From a checkpoint of a small mixture-of-experts model trained on Wikipedia: 176 SwiGLU neurons an expert.
Below are experts of layer 4 (counted from 0) of a mixture-of-experts language model. Rows are named down (a neuron's output weights, with its number) and show model dimensions 0-223. Each number is 128 + 24 x the weight over its row's rms, rounded and kept within 0 to 255.
Before each expert's rows: "raises" lists some tokens whose logits its average output raises strongly, later layers aside. This comes from a sample of Wikipedia text that the model never trained on.

# expert 7
raises: " ", "ly", " of ", " a"
down0 [119  91 131  96 117 100  72 104 160 137 142 173 160 154 170 176  92 131 159 121 107 124 102 140 145 131 134 126 171 156 134 134 125 121 120 143 143 131 127 142 128 147 133 158 159 129  93  73 103 137 128 158 131 130 176 149 166 142 131 100 158 148 130 142 160 126  96 118 117 138 121 153 112 116 122 159 111 120 118 113  87 151 163 182  85 158 165 121 134 117 126 107 140 129 145 112 132 102  94  92 145 119 122 111 155  69  91 126  99  80  87 167 145 149 135 170 117  93 141 160 156 152 108 141 173 120 159  96 124 148 113 135 135  79 162 121 178 117 114 108 148  94 136 121 127 140 124 130 148 134 141 129 128 159 121 130 113 181 180 162 112 117  87 112 123 153 101 147 159 109 183 132 167 127 155 135 108 116 126 159 113  85 138 153 151 113  79 118 106 142 129 163 135 130 120 118  98 168 121 112 113 112 148 180 170 146 101 102 180 159 151 118 167 109 112 138  99 124 108 159 132 115 137  80]

# expert 11
raises: "iz", "'s", "'s ", ","
down0 [154  99  91 127 132 100 144 166 154 116  85 114 123 151 121 144 148 160 198 123 142 104 140 115 145 160 142 121 136 109 153 131 152 144 143 128 154  82 152 168 133 101 127 109 119 129 139  80  76 192 115 122 100 129 153 148 111 194  98 157 131 156 119 131 110  95 144 155 117 141  99 113 155 139 102 175  95 133 157 128 121 143 149  95 134 130 118 134 157 141 101 114 154 130 106 150 133 115 160 120 166 126 158 110 101 120  98 120 144 132 104 134  65  97 104 127  97 142 133 133  78 118 135 141 107 140 103 121 147 151 129 132  94 133 101 140  90 100 176 142 170 131 103 115 127 109 165 171 139 126 112 157 123 141 136 164 116 137 114  99  71 115 149 159 119 146 152 148 144 131 136 125 133  88 118 120 114 117 170 125 162 130 141 138 148 154 146 131 149 165  78 131 137 114 129 132  93 118 142 154 134 122 137 133 146 127 157 155 127 121 112 145 120 133 173 116 103 104 123 107 152 170 134 117]

# expert 13
raises: ".", "at", " and"
down0 [152  98 128 136 139 114 111 144  88 117 117 136 133 118 105 112 145 150 174 129 111 141 121 141 116 154  71 104 134 165 124 162 112 149 101 125 118 111 124 169 122 134 147 124  75 105 122 134 134 151 112 110  61 123 115 155 130 150 114 144 100 107 121 124 113 126 121 108 143 111 115 211 116 123 104 139 126  78 126 132 101 145 151 129 130 151 152 147  99 114 119 137  94 155 103 128 103 122 111 124 106  98  80 152 138 158 147 134  89  83 138 145 154 148 147 148  88 125 115 141  92 102 153 156 119 124  88 104 101 127 121  60 131 144 131 138 141 154 142 142 166 144 123 133 150 131 164 139 120 124 143 122 128 157 146 128 146  99 135 136 113 130 130 164 124 185 104 143 106 194 163 143 152 115 112 112 121 146  97 120 167 137 142 116 118 162 123 124 123 124 112 175 155 152 138 136  90 113 161 124 170 135 124 123 124 128 119 144 165 139 143 155 139 113 121  93 104 120 157 145  98  97  82 153]

# expert 8
raises: "ish", "ess", "ore"
down0 [155 125 133 159 116 184 119 127 143 181 109 126 143 124 108 159 102 141 155 124  95 116 147 126 130  96 109 158  99 144  99 115 103 123 129 117 113 110 140 137  95 140  89 119 130 143 111  98 151 103 116 110  96 113 106 119  95  91 140 105 140 134 142  97 136 136 130 156 160  81 110 133 144  94  70  93 173 120 131 119 132 147 181 124 165 146 131 130 138 137 163 124 176 140 144 123 107 136  84 112  93  94  84  91 157 124 123 153 134 131 161 164 110 144 137 126 107  92 105 140 143 119  78 138  93 126 130 106 115 136 159 108 110 113 125 120 141 110 114 169 164 168 140 127 102 103 142 113 111 129 105  76 121 100 131 132 166 140 145 142 104 143  99 170  81 157 137 122 101 142 100  97 122 101 154  80  93 153 157 156 167  97 155 114 129 123 142 100 128 153 113 113 120 125 147 121 157 123 120 156 129 111 104 120 169 181  96  98 117 150 110 136 141 124 112 136 124 160 118 143 126 110 153 107]

# expert 15
raises: "und", "land", "ense"
down0 [144  88  85 125 132 137 128 118 153 141 127 102 141 113 101 108 149 108 171  99 139 102 114 128 144 170 170 100 125 115 125  77 135 127 127 108 138 114 151 111 142 141  98 118 113 109 122 131 148 147 127  93 123 146 109 138  81 134 143 120  98 136 118 146 125 113 125 140 115 155 163 156 135 167 150 124 113 122 120  91 141 145 123 184 136 144 152 106 126 136 172 161 134 136 121 112 189  89 139  89 120 123 141 111 108 114 157 144  99 148 135 172 144  94 129 111 131 145 118 116 160 132 141 120 120 102 163 121 184 158  92 150 129 106  95  94 154 120 101 114  90 166 125 144 105 152 148  99 145 151 114 167  85 152 122 118 137 117 104 115 115 182 136 113  70  98 128 106 130  92 136  82 121 130 162 148 116 121 104  74 130 137 123 134 127 123 125 147 121 123 153 166 129 154 165 159 125 111  91 125 115  92 160 167 119 150  97 138  67 150  96  74 120 155 150 139 102  93 165 119 107 156 139  96]

# expert 0
raises: "er", "ent", "ice", "her", "end", "inn"
down0 [152 171 120 161 131 141 145 151 129 150 104 175 147 128 125 156 156 110 121 124  94 112 125 135 117 150 152 118 135 133 100 106 120 127 117 115 128 121 111 143 129 101  96 128 105 172 149 124 122 107  93 137 160 140 107  87 185 100 108 145 207 102 111 188 150 108 131 150 141 116  68 118 100 106 125 145 145 153 138 133  95 143 119 142 140 144 104 130 136 102 106 118 104 160 101 116 140 132 133 163 120 163 126 156 142 119 151 138 148 107 102 106 117  88 146 121  88 118 166 169 136  93 104  80 134 163 139 158 118 126 137 123 110 173 152 143 134 161 141  89 172  80 135 144 141 135 195 142 121 110 160  91 139  82 157 152 122 151 163 119 142 155 173  99 163 134 108  95 166 155 116 105 151 110 137 165 124 148 154 134 179 127  99 110 111 123 143 173 124 153 185  85 107 116 100 168 170 153 139 183 127 103 131 127 159 143 115 121 147 105 158 128 111 120  97 131  90 130  85  93 123 139 129 108]